From a checkpoint of a small mixture-of-experts model trained on Wikipedia: vocabulary 3337, 48 SwiGLU neurons an expert.
Below are experts of layer 3 (counted from 0) of a mixture-of-experts language model. Rows are named router (the router's row for the expert), down (a neuron's output weights, with its number) and show model dimensions 0-63. Each number is 500 + 50 x the weight over its row's rms, rounded and kept within 0 to 999. Numbers have three digits each.
Before each expert's rows: "comes before" lists some tokens at least twice as common just after its tokens as in all text; "raises" lists some tokens whose logits its average output raises strongly, later layers aside. This comes from a sample of Wikipedia text that the model never trained on. Tokens count by the router's weight.

# expert 127
comes before: ", ", ". ", "s ", ": ", ".", "ing "
raises: "s ", ", ", "-", ". ", "s", "."
router:484419629489486496553478548468565506534523582419542519493548557472431436466469488461502551521525571539472526471528427436544534493533461417541480433405471467513482487521506467571433503508479544
down17:451606468516471542478488544626467508480479478448523590521505503491580551466453511459503465528429437541495441519539456555404465505559498428435570470520576454465392498463429553480448443471552464
down18:453514642496471501505563439477473514426521436429502506416501499465454508506440395430468498545594436420456585563512484405535597457522460427425523466425502462436504537546461489597460491485517547
down19:512522422521518496392517565506477529531520486568483583469555489593513458499558486487452521558445467490618538466445537425514510572478510551506497551537492507417564527596640455458579447504513377
down20:461395555532542516513481555421477478531498528499462559474549567509505582526579573560479427532434477534512459432497545492468589459480525433439543526485412530530409491464450456502525438561532521
down21:547468514563470491460530504495398498488479566491442449518511557553492504408486523522492437516466520418423514453615531424466469513518457421496533412556570559461382462558542506542527466348496492
down22:506628498470569582532448533472429494409467548557432515506508416499481535547445544410441386452519479493605511510558485499495576640481472540541490511512510482527497518455549403489516438478531530
down23:496518474519506528561529437436493489482414562528530561457527422648449523481487524408516615463481631472511486562467543528575453546549519510482551527525489574552496533533486534517585507510427507
down24:489529470499461474508519462561460547465459585372425512502510516468467556428548594530512460506509474543573499468453528481612385505559576499510620504451462447435445480487536558489461498606509467
down25:397447529466471544487533493459525471525516469452469526475483353521490467515517493479536434481539470487491491545492375538517533541493498476550564467485516526537561397495452542575547497617490515
down26:610461547481551602535404556413363525525508506519458496591423530504544581553504473471516527507439523594535469544537594492484431528485605470502500527560489554509482448433412430475586505517474516
down27:519549603497481501528562569541428485492500460522465485504419452483563577462492497498389538497533444537509474487498596500446471514489384549535553460504462409485494502525478540462540544528476550
down28:504443529558465553570481571524534456466546422431524575572523589479471473508446509484539542433531512466500436470448596473416518480523409482430517471534474474520452544496447535540461638520563516
down29:491609538546523475492480478500498442536549487482526460536565476499500557495531490487546524449600532477417370440513453500546403544427557429456528467476495523430434559473571603471528447487459452
down30:518472509539451495550385486504504613436460550454512430537509404549541498516523506522508526499517454461488431445516486514576411493445499437494440560500450555553466418489548550432517428530469552

# expert 95
comes before: ".", "–", ",", ", ", "; ", "% "
raises: ", ", ". ", "s ", "\n", "\n\n", "-"
router:534456604520506476507552501507518500425495524372655525516528499451546502500515490490541496515571524511450543544531507507562587545501553505591524497507471567412500447514514526567411449461524585
down0:511576392488576497461529511480536521595471549451507512562439477482502420470346490528509546512512531412495522529485502541545507435542589563382519494507522562541455435474574611534511406477445510
down1:474493451483503503433414553500451470435414481444563550449551511511456542507407417532591574523528496612513518526360499474517508500477515506471537502524457605529386480462539461477465544546503444
down2:520542452507447566498501511579409523425442528472457652473462507483493477488542450566475462581416532562424530479551368470596467464552471560502627510467579442481477445428403481521542386473433560
down3:470458509530402540467562479573423400528592468513451446496499471530528471426578479482512546462371436572479530483476578476552505493521573609514528514516404455448567517495553528563523468422505513
down4:555482498432527479480445486583585440469546458593521530505498437518545543332431458475494533522590473492568501453547440431482508429514497495553476572551391454551487494536470554475450448563537431
down5:507501453467477449527462551479534525452608416480543606521538449530552468432511556493510559565490449492465526563423583549570496501467495618385572455477516464533591483505507585473455572514641516
down6:473428484545469529575454527476515484420551576505487399447418571469570509426412497550482464579520483470581486431559496505466435587573455652529569432461505552494541497514498486431510519407407507
down7:494530555558455543428482420549542533468492531465488553505428524402525476461497432460492528525466543539573500472581509478518488501494402531409446468526527516518589457546440545476498448569584496
down8:556494375459523552478482428538483570539531550499534489450529550515449519488569500565487412514483566513586560428432554372457580550559481482439479483569427424450478526523508488460480558549396521
down9:567598530511388535396516479541462448496466465433534481579479499521495507466507470441570519512438503533528429554469521462534513438481497514587541471417449524504489501523541549435523445545471505
down10:549545406524567440533467506457561584468575573512537571468482461497436490552572520525648410543486519570494484433539391485516517508472580426523539552540497553527527492517618513412465558557447524
down11:576399507536524433503410432565426405548553456526561367496445521468547491405449498554525561560493503431526452590486531437517511433458548507496520534494491411404528407533525452520453499526520552
down12:539544453541485397460546524481513443499530412561544561517493493508406426509494496484494453429583511529478545469542507471384514490538511517443647531578535444446531487378494590513478417468516502
down13:479469455484487485481503477409498516482571547495480485545495452534522455461504529542419459421478475562389557454559594529438428501507530532550552548513568481555481531411547416522486536532562540

# expert 111
comes before: "| ", "|", "(", "to ", "– ", "in "
raises: "(", "to ", "in ", "by "
router:558527519475504474549492417477457515417502536504444392456522465490501509391496502533546610533545537512519557427590421520572513618493566522521552550421406584483511460454604484503532612520504553
down6:448425582526524565523496494517562513541543534460473556539513473363580418503462519462483535502559490460474486553478470537558428548499520444470472403446466591447516534497500433530537526458507478
down7:555446479472510472405579549523461471552615458552458427476481515490414484514423473427483634534528536484461539475465530530485528571456486465405514455496490558576414481489517533529570538436556505
down8:565637518429505520467521554554440549410479583457471529520542587499515499457511513502556526492576501390510513511477442449482476575505479514495591486419583474475471512403571504489446420566460454
down9:548504435542463428492541529456425506426425513499507462501498401565555493520462459476523530429532474574560432407491467476500422461530463550494543520483422502538451474517519443438495432524448443
down10:408512583487406589532451463467454462418435522482502423531520452430485485561513499489549546606541484577446527545518514556547511561448435466506502462483496458520443491581457473516648514477505519
down11:553513490407502478478517494437535587579494512458533563465481576510489559508487501504485420562502441428506502534479578457556489469394504530459515493535429435657577534463398521400488464461566474
down12:491517570515419490590404497437513458468443589520490420553473433500467455439491513459482537403501553426477560396609400447517460575490506503555520470526582542575492386460497504523467465464484507
down13:486530480476617449495514567489432540577554592527537493517522532551476472564482455470445519524495520516534575562453515461527508412555433481500472443550470446464504461617463464624573507600466498
down14:497493491579572490459544491396407573524602563490488533525548493590544508511582581513466519503522450471442438494436578447567574515568521485596450546365533451569513431593498516435538478506552476
down15:462482548525464509630429488566481461357579534583458500593532434460522436540458461508499534501487475494455492464424519520482434483525530528448517515479428506523454526478477479632459574507447547
down16:496504423473564532446520518602460512522521578533541461527453451533533567628522483517475512511480518439573471514547399474483570400473395537414440427524545422488532454479484437479523567530522548
down17:535535563510543504437559487491472507558474515473492414555519494470386586476459391495484538483491542550482496465456445453463524515430530477462555557493513480488495492523403396516507430436439574
down18:496444607517512512548559416490487479564506536432534508465421477454449565527469462413472558529595473491613457508471419492471478478417464472496500467452531475432518511570531599474532547502493491
down19:564505513520416527547479504451443471449538584528466487567515408529486561507482502490473505580560555527547506414572489499463524490445519488446535494540531479492494502482398572512466611460528464

# expert 119
comes before: ", ", ". ", ": ", "\n", ".", "s "
raises: ", ", ". ", ".", "; ", "-", "s "
router:553437540388526490473497512515487457369510574383507569473469488408480415499467534454511492522521506507470517551475468519548500526479493382496478516431483437476502458495492484494509487508555616
down17:497454594511532474518497404483475492499470546464466495446518499467443482546569481505517573485539522472494550517506510437390499574563527494526471438489402463493573485447530566477461506469576467
down18:575597551486495472538414509444585511491499493602503511485539454558477515586571479512431513564430558494504492477526561544487409496504472559535428433490477491540504540591599461466504548483429461
down19:497547407552459485478614459517548452623471554473456502448451523507565397451515489485580556488580447456490456446472529541497529500433546383479486515445548440543614523486573482474465482477590531
down20:532477524372452527473486505473502634559371489503531505570574451538407472500585460527442420470456562529505506447491459480445496577554517490470573500482585460553433485548575455568442543482525464
down21:450638446475473336464479413566455457490514516599443406532495525436519490504473534466474460587559575484490566542503536459509525496525500577526527516395519536393495506485490475490617471479521467
down22:616565492511432526498443392489552491419494531501496633545485493463500515479499494481559420496539459548449454497497503479541437482482461459424439563574480580503500447441432546456517526472508543
down23:466408476474436497477450493477523533512526487474474487506474519425539552558524558506573466475514520554451610521537528412463517510475548461554387481409520572437549500546502595496502530425498517
down24:449491546543452518430538449516499536418465535514547464611462572558572528490482487467590522484532462520418447605521468484543491586494452542416522559543491452449514548510509552462547498539520560
down25:477496523481537575555499411574569362436469513510513511461514593507389486492493431554511446386532474443526482523489454459517481442523579511469555459568557474389474528504458527515495492432513512
down26:523479471569497504552539499587483512436414496534376437566464536598548473465559543496519470561508591511464457466518552536508523477499556536506507486583484425521542469438543562422562442486396451
down27:471527409454535450493525524541488486452461472488419561547477518591515523411454514510530473595484472513520471484499560485529582472590463445436457419561520398391448425502455414427497458587527546
down28:489507484532420465488454447472526548463570543372483493455452523465501535531474440578434474483484490420524412402540516531643543524498489473424511580500525385526496471435464530493517460506408560
down29:469455532497458477503450527492533525515465476501531463495564503524642431403425457535483474522447470476448489500500479469460508533450432429407530457426469481453531497535499475527595520520550416
down30:500559487459464538515522515529506519498530539452384530432459493420500502452498519541465556486498556399514451524425632426552480463491537480425470568535415361481503539525529520426452505477442529

# expert 77
comes before: "\n", "\n\n", "to ", "by ", "in ", "as "
raises: "for ", "(", "to "
router:557527525432455474530550492492482515495488524397542505483507569489503531493449502430426470450456506509515541474563489586491543527570449505520477562439476556544380396405590436538461373505460521
down0:498487486457519496485540630539489497453491548550446449518376427475530453527478576547507512552545405496459551503527516451436514560479445549516492516478549553520541506475430452542435604524487495
down1:581608514646477500533457527461490544510458582473513472506477556426493491529440558529458544550491560490550523494500500502488508517602507471575500456524514548426523598452526456517460567494464451
down2:493441510464489525553495517549380429353514588485571530531463477481470522573389514611462474554522420466464511426532514477403493464537538534525455488514499536526507534522393564535444532568501520
down3:500444444471512611510506464568614547491539589598484478500522539481477448471568519563530552461583549496499508560489375503533514459436438548502504383518480456495543564582467533463460614495581511
down4:503534430500469497463509455601482491588512542454405570567554523483466537484497495398451505530499411477538452513498485419547444575502527429577438423425542527466571512591532557457501476570513534
down5:486475539430521465427522477517512586539482456591434538434463528389507530497464463502424494576389460392477488558482438527443550480591479549506511555435503478471482495562506588561615428527477433
down6:430453539505546463535480502521485484492582539448460542480507449499445552537471452491466467490517513461456454446521527394487589481480573405502475522385550515446431557394510370525382550626466506
down7:528431564546494526558534512601471471486488516433572470456566476424459456464439534434432488569510550487435513528518470558534489548589455498546382521444484446491534516474456483521520516575448448
down8:476523572504396443507445395456553507536527591447514549583455446571497505545529512479492423513540539508567539516528586560486519405560446467449432528634457495496503492429441554421484563491504452
down9:536576571483530462440549557555414490560458399531530631561525508505636416460486485405487471588527475489534439468479519544556525435532548517481500508446494504455457466423473492479530474490534588
down10:447424555516456478385523525496429475524553561499493500527434499426422543500504470508489602504591495477628539576605509477514489488473491437529431523523437540562477517479503496470487442503548539
down11:555488443452506438488607517496498498503517493549412456517489497436481452535504511482483552415488551423438481482473434616436546449443518566512517459426461488524557443533494504576576505472459443
down12:490600430532483576489634523567467497453498465488522466518407540459484524547548502558429548602483651556423563529497528591442481406522502613466471521524501550497531458458531480528503519537502503
down13:458402464503513606553488488563466485506538499561569568528499554508477428569542476514566487500475388460450408414569539465437518436509492494422571532563549536472484551564562474533553520584460444

# expert 30
comes before: "| ", "|", "(", ".", "–", ","
raises: "a", "| ", "(", "in ", "|"
router:605414600480559538595548438518490535425540520451530490499509525430540473461556518520501622587486492578523614488538442511610436565520579530559522551442478555442469435422561459616606540527565546
down0:521476545364539467448528438480533513456506512519579548511498604558457512502515484508493625513534463529421463489413473546509478475352508506555528562444609439565477623526500520469509628541415561
down1:515464495504455529525440544504551529586487579518447451549558470557542530601563545476453451426434498455464391517481503470572527519466476492532462513491453521554521508615511498465490480457441436
down2:493587389538493461503442461477450505492463553517524416482447479517475445592474563562486488428499489552579501462487535491456499419471439496514546507532562532423514487433599459452530505518601526
down3:558515531494485521580628411544478492455527520508414588476490530507452518448471551558576503549401495516501499552497512556478484527484504660496527448500494499537520452419583539524486536513467457
down4:523403321520519439439638496485412537504541410514580493496466461530540469534444510451466563532499442515571474425497518550484516466461477541465479523461557505529481553633489452527529500535469450
down5:527432572486501540552397480537451510475514481538479466517460476440489441513434521477462465610537459469488534504434558466461548485565517539480505411503506414447530523484555449466429440579541563
down6:494470467409506475519562501509499532462523481505509524503504580562450386626489421494479482485566460519481580581483493477440516479465427664484547555470582461462591457534467354486572538551496563
down7:483572506476465551484548622580437453524537440473444517516505536434533506535555521543512532424515538543497534516520508489523418532500457534527439500570457510471475548521476539584447576425537498
down8:384465465468447472381508497485513490543478530459474488540411490512549543503558492427457454431507474587619383510526508461428561515447519449539393527550522514511557514550530507514533550487464556
down9:498576496543445494493569461555539587545431467443512434446527530514507513530551589522542437481486547485508600493619534504522522491499421435441443578543476459482431480405525476454461503518465470
down10:421453579445516587432559465474548485456481627546528507547501525456390446474490576569508483478552439483476571554502532555502394491435514405529470466452566569496465509538566536518482523435575487
down11:542520449556426511501517444468496400534496465538529468531560535492558511406570589552472482516564474510499423502570572594489500422530511512540543475520518542555528535598540500472495552565459554
down12:560524442421501411502541571447528475513545495462501548454486460455398515535511446418453430509499511457485555525463487562509485468410480379535533525556479570533575527517529556426607474422432489
down13:412511479521542517529465572510512491488538491538466430535503438525457500480491447475478511484467458563505501520507452545553428602479547512517498512530611409528554495499435509543505455459452482

# expert 74
comes before: "the ", "a ", "his ", "their ", "its ", "this "
raises: "the ", "a ", "an "
router:503529506501494487544515598431543553547552530470535471436462430428499491490589556447579504384536505479530526478527468564526489563501508385561450501519439524374603489496483448563536508387580505
down6:533440534488462439397448480502527510524480463483559472417483435459459434399472480462492505588441529485473470490496493550555519554480450507454515536450499459501498470542548468417594395437473513
down7:416481450362545506475442584388497541420522528634495524512495448501477550477445474537512491605525533499503464510445563461605513554484482447487448500589438474508462575476560501428513460498430440
down8:511490483582457483525526566510462483545513568504507561536445552496518553455507490540493567483618470437524500492534534550461548477452509488483456463527578516600544545519394629426418417460550546
down9:542496460501499515506399496507586513533501463606542451484554447516408432565611391506508446471515470437480358425505515589451474515477437589531498470482550512488494551549410562523484525468538431
down10:518509498485526558524522556502578481554430479472559489553523505570473410446555543432465512533577519566466570492599511505517567473487507432500483567564530502526478446438493423537496480409524506
down11:505365451468504541481502548458510465400428457502523512462430493529483492405458552445456482430580460593547530530415504467538538478540603516468478576454529522508563562454480524495471492467411450
down12:617466407465511477467551496523484534469554441530456525479559485514501393497542492492511537461548378615392511482541452434415483509406535505495488429441466476583484611547584528529529466440444573
down13:517584482535502523498600495540477538435465421498502490572517592408488510526516581500471517492457530591452535466457572506370500488542554541554440406588548488470521358426581461559502518495472525
down14:453474498400493480479477560498439538550450512549485475483495516538440573587529542471535565511478570528527567577527478455520500467424533493526461466544461505478535493494653522571464517532516550
down15:494505554470516461408522563524460523424498429543477517490468519517391502496475518459509536509456473656529481516499469510468443497497523594590487448445435490435510534498530545552491457569436420
down16:575501439477555473483559487422545651490462460498525499584517493532486485530491560475543496529508559412444574517459423563589574579571581558447476513497533561480566514515461464535414475506527404
down17:553554495567549485495526491416516514484509550480493520525545424438571498480353514499432428489640454530507495490505525398578587444532426498621520481512541534432578547487479509546495486562549586
down18:569402476512506486507506560476432510451444452448525488502587498460500526538445537434552546463477545660536470442554448564507434585525440486511560472481519458518537489437429562521464449465481482
down19:448569521468435500517524485452587495483533546455595440490410470560546543500570520487459445488511468557442459466444528433551544561502475506516592420489488615459402516411419519412509466568497598

# expert 65
comes before: "\n\n", "s ", ", ", "\n", "–", ")"
raises: "\n\n", "\n", "er", "s ", "e"
router:555492590458538457546402507510519526464494549357497497513479520454545514456568503481490489515440415471420457520544402452601594527491518494489552511541526523509400453514488560562486447460540613
down0:518478581440424480479524424491403495402477437431487445458429473523568463501517513459496499507502404505487486550592521481487498564540515603475571489557476516588504515527533558506473504487414491
down1:543541435566506461459461470491445442523445500618487427506529478506577471525497470591455463492492517536445478520514506509464511479554501595431407402528536562565557508419542505430516456657454434
down2:416527560471453536451469628474514516567553424536488497612526593536454498486447547477496500555502507531494548608593541545489477527505493446484561541545545524495532576477470476485501508540533458
down3:465372613470527525530521568433513509610460494482550481476467585595501510480529500445470516474531482479490515583532497541480544502526478444533541442368585469421527487472451546458520556496537451
down4:505532421495507473458451515487447526452475464499465454471517498502604548569507605534533489522481496495485490556578509521508552515507582522575474431494460552484559473621499556462439380543499483
down5:624404421527531544535516467512380457486489433651536579550448499543406468464474463504526495532615492519459574541518507483530476458496549510455541536541470556420548530550446402484552483578451489
down6:444436526503503429406460629434543481458545553446441540590498465471405518548453486559434510562498503485508470508513546540526505504449525414567477555534558532481541510425614366534511511454496474
down7:534454521474450503439552485523518512518476483490456519474648534448494477554565412457447541422485403457401524426489528530494510443573442520370441577574478335502554560574547396407492488361538470
down8:497460540552406466508450521416449572490429469521523516471486470520451558612520544536399448604431451523587553416470501500494564480534639474588514527447465519587512474490513451569454458555546509
down9:592479553521518536434424443538500413444411519508518494497490537586397446387490502504621468442528502554477533430474539359438492598468457559479554488605453512458493507500431503438502478528419615
down10:498497490471430564472609578508445633503518548470567476493552481562579579565453501516440429532484460508555449522595492579463500551559437429565522523479513378440455597416496505466506511477463596
down11:537538509516451501493480527629598496536492529506498513562520475444479541426512517466461416517482491514431477482458475433596537490527509575433552487525478421391459534451389530436481479517430597
down12:521496461530556532429582473469530552495525455535548522488471546550495516558582511532475504497572478533413641566444498402542516459608538505509587489501544500493574510504602529535492455566463429
down13:459491571486423531389561401481464460511520541395485488535440594444555474461472380443552467447504458440541483505526451495483482497431537500435455552533427495487472501465469492463403428457434498

# expert 107
comes before: "–", ".", ", ", ",", ")", "; "
raises: ". ", ", ", "-", ".", "s ", "\n\n"
router:589479606514567488577474456500475524428449524347600553490462522474511446446539478502530487519597469500475552541518561427539559561515517475572488515517480570398529432499485501501475445482444526
down0:524567467564497490541429418379506508505518461460452511520555412527509518552485562510463510448413548536432517542465410458513442520590488548578488453359577498537518487554524526491482478484542467
down1:529500511469561491440482525598495529554441513604481440492426547451469499431405437578501439503510515484502590466544424500567546531505584537503485555526462452460524464483536525500452475466510474
down2:496454498466598485482557581428497420539481407506482515499520473441494523549514456505511419432556476429516571547494472639415478462501461481404532435495535521450567510493494472532599543518487506
down3:515476521511471449537553505487517505523475501546451449525453571445533438448508478422535463478543474483485459598568488471522492529488536540506538410435615547441461392470546567482525424530524579
down4:478536513478448459547489488524523577631475468525470432565416475433492508524460462425514489437556544448575630494481611440453485419548488474515514484471380508557502601474486450507582414463475514
down5:471476434555498445463592471485570563622433574487514490538485377493498515512416434494508560514471500551504498564512512511538462446521520474477511501421472426565503428463517408469494485551576535
down6:443522478496556511371512567457475481461458479474458552543468482533599512405390445485511509641554530504552500523485383536552411479559331510452491437551542489514425501475464480477487468525522471
down7:486392521441446454486504514608559478515448500482484523443524577442560467442503481509539542518487436542555456487445540504481477472521469442474329461473515455583472549530461546441491567552500457
down8:514390529509452470481433564487486492528554517472407562490464460591551512504460487529448574462369486608452581478618519546440471492521468523463445510539578511548526549465566484518503541478514464
down9:471439407484433459486542421400454484484579448491474443549504539540398520533523557580551486480541410552556507466441516563540525482506530587573577454443509424484478569438548421508524580533554513
down10:451550449585531548498525477561529520591483465423477507507360479508582531506544454469509445520484458518367470549545497533517588508487471530495470542545546488559469560519613534517521467382447564
down11:481514461564473521477463551451433525497449562422518486497521544533543498523461484448498610467485511432390437517493452521551431471494479594422462385411525550534498460487519525479458542568517596
down12:606495540482436489472465450491492423450586492571515628538458508446536568443459492505462454410539490447481467446541529400477481473398518519506535493465495486461569486506471492484411520447556486
down13:488461492504610506515402581598471542493519465409608531490510526577535544428539557510516569427495457508492433550567439523547523462564497482485570520502569478434461512473544509576510511449532461

# expert 98
comes before: ", ", ". ", ".", ": ", ") ", "ed "
raises: ". ", ".", ", ", "; "
router:567434508460527481558488483462480502523517473468519463530500463429525372466460560451494465434566533500464512507558407424550576611496574461494423510495461519464524465516477429476633511517489576
down0:472506458532522581581524531550528593472454611543504455515500489511547472453471562518468578479543474599537544499601438524570554488582456496505477525498506435402528523477409470492547514567450509
down1:434382481520526509493472545514507450512506497456475511581449480413455577418546459517449508460529429433485491498547528474527516577518531575542513472499434446461481462470500590520532502505513635
down2:483494584515484472472543456517439467442533422506467532472487516471449520506532535473453512528478464513563595509395516482427454601448510471399502539499431534509533456522398552533552508412514402
down3:525403433470519522477403487404508461514494471587614453461511509411501513455518428494521473534602409510449484558439485500597507481532613519572491599488486509432498492522527465498501497366491444
down4:420555587485386429553550524443422465406520532546498519524509561503479557472504511580507609580429519536431436459515535436506500518471506418485494490464517463506480595571518516472466489523525546
down5:530504518502495526547507502580478574499541586447515498478539538572494433551452500422508536507495503530398609425514382498508440432417445500479442499465435472528526383476515525482602477487580463
down6:421552603519434548530515444476577467425440502478536445531397526464510602586557534479474471539560479469506604522512505528493532492470540480567456471514460563489516466487482579557538530456448496
down7:542428478535489433490480549558478475480577455428398422530486547425541506565486615515533413570542479467458496442495621453553511471561541542491417551485633501398545559480486535535519484430484596
down8:527470474489505473508469582490581568495437546520589453466379457419498535547555487538498543436452562569494581538628541526433536578497567504449506461581478440562469457465498509471538467632533487
down9:523509531564461556572525489530441531477490521492580501524533526511477445599575466484501498472579571495431549545487420504586515466539497490566508434454418556618449461388581480507392595493469537
down10:564519467390516506454526495451431535549533515465541479454458511568599443470526519538496525480526501527546561524538435493519540493567531425490552612457514421610553545531531451517613525456517368
down11:508515545482516490468435514427511500473446554539533473537485600531435531532487432496384436536502521572498532588527412542540575541507481526465478520407557419525559465501507492514545423506536535
down12:553507479437436607422483582537530496472455490543460503460431583469501590479506429442496474480541535460474539538545432633591535462488592565367444426520443426483498512370479439591398479491525498
down13:469540440499556380525497487438417439467483485517496583501526562504562509453571517465518510563495472572530473515566512543546482490543442519560517551631481565506512503495475496516522505505481493

# expert 55
comes before: "| ", "|", "(", "– ", "km ", "m "
raises: "m", "and ", "(", "to "
router:569458594471520453528432439451461514393545531515466451451538465439560523469529499540561636568585489518521595449536418515497464607448503513545576543427427549490547464498626486488513543460478508
down6:414461481472530478526561366497514425516461509487472474479553520491432466388519486588490537533478460478564553429411420463473586464551502477491470477480478473433438513593497507599436548527639568
down7:381436530497496487494492489504482448516516529462473570525546454518505422516569435445525536489432509523465582485454569420427507444534443619456444502598499459579452477479521503501451481558513349
down8:460489460462451513520567511388468565433463405487515376583492546505530427384463484514559477414566444565544568519483494518444501376339507520477491511464409486531495474455459524493537490588546492
down9:487525557471527492521469521542509500503399471506565509562491487468388459496390518363481494509589516504451516440547539504553570626448495525619517466491517499510461496591451588504522471430485451
down10:422555496500522492441478572491530495484518520487601543561499563576474442459544541483390474454473502555499525438460479533509494453520513508467457481496589447545477547434531404501533453539515494
down11:504468541456492480483448498542433508431510522442419416541505474515456599435499621662459542524442437614462548477411502495367464561533479458497480460457568458438426514517427450475462487477516520
down12:525532451473543487495564614517573490452525593529508440456475487529528532559534502525469592486533495478529549526465567509645546430567546513504452447537505509486523420527548409556483576526524569
down13:469477440554485518530424503598478427500544452543482462456467522568568463529417582405472567464422411518426470453433521530507573538495523542485500356437542470549459509489465572472562575553525559
down14:485516498532514580487590512488434528496557433375547528511504534382484476495426521573460502474437566568474452491443464463504522449482545468504404601507494535505515539465540470552543566456571482
down15:551516520539531526541544439521524432532495548506481476474425472584437469490446481485494548450610474438528553489539512422449504466482510580520496415528452565507571448493431519596475544513514426
down16:502471492482459562544537498516464594460575488468482414522518475550432507524518465465510536521473523521471548596534491439415490469436605448493342500589499436489435499467448523549485465445524512
down17:499422528429441554469506516487476487464383513452449554543526546389442546461475476430526417474426535483417543572537560488505521520469561527440411530528512518385446548474378536477504509457541515
down18:457519478534531539472556567538438385580431485464364572505522521469514482535485440481468425406423524543472435539529599444458522501507498510494450448525520454434557522479402449556434475526435516
down19:586614436502533542564574502408608505493499538414494433512502500470448414529493480515481460573543504544413537485540504465517512456586569473469470500471499555485542524461472453528535527506483463

# expert 7
comes before: ", ", ". ", ".", ": ", "==", "ing "
raises: "\n", "\n\n", ", ", ". ", "; ", "."
router:472511573555501473477522488462454558450486515485476491448453600416487475491513540477458461549558480519413560557520403579424471462520560446511531490517435564512462470458514457559531509440487647
down11:586446503475490480438474424515642449512469556526529517452519517481555514507482590573470443503622481488492526522521589550520455488456451476496534315415493492513505430488509416450519452414528507
down12:427553506564523582475475412584519487479523528529463458506456567449576502439491527488505547427518444479470478504478456540579557483490498503504633501470518466488607523551501459524417460449605509
down13:409524464485477503414540572398472546525479490447597454468464517519454542520473492433534465425544490450464433439538511559453534476510504539551500528498449518461358563475551511515509508466563457
down14:489478556514602562544589464481427611462564464540497533421507428575467562580451478450506485547597563583463546491612449512452510511499464527536479581527494374403534475503523502484433576387573451
down15:506654556513464460455584393620488545458559544557495501467489488477461552504450478578533552520532533493527486477540477597510495576547472596485497539563540517491497471483449509490461482554524489
down16:463507534440508555422509452468484488594500428433511587561500434387497486408526521411534534436458525600484492527403463500535505504485500581519600604567516500434536450536439575463541483521534411
down17:436450402489497501531466505440560457544515505534603509592537495436472515472454561513462492520423497460542481418486527549442532422531434504551578465462589522518591517582489479583516489444497571
down18:498533530532463460495477438477505502620473549505496538516496571566480539591499606455519537518607519515503425543493513543531470485582355444543484553541397450483447405519530482469379546437496488
down19:452500526458500467546473457462485444548509384501532575492402486445554413577401527523445504568519557505551477504535553491488423560460576457543582483473503531511395473470444580467451424562466433
down20:563478477488570426410521469481515505473541475546506487546538444576485552477452515555454424570508533486508440503549503580520535502605535520491493533459446553487408541478513460490449537527525460
down21:487479483522550499599555546533443520435421527519535519404489465445543428471538503502553502466450550467569508573413598498517502561471536573468422616452460488503495530461449519560510455511608471
down22:470501422474605528568488497565493499569555439508552459485444553450551526495526472544478576453549504555579469479641466495519525537503426550489582509556470545440461504544472431343537509602529489
down23:423598494549533428423449483579570516598461450427570522577452488568507482500495439474482519477466489462554538472573489504495517531476588525535517488532565451466516549418512622506504522428502581
down24:426429468524525444492467449519558492493509490555534526507470483551589451498466531491506484550484443531579452532595559553565447545470445482527647591470543617478430495514481508574464544388573532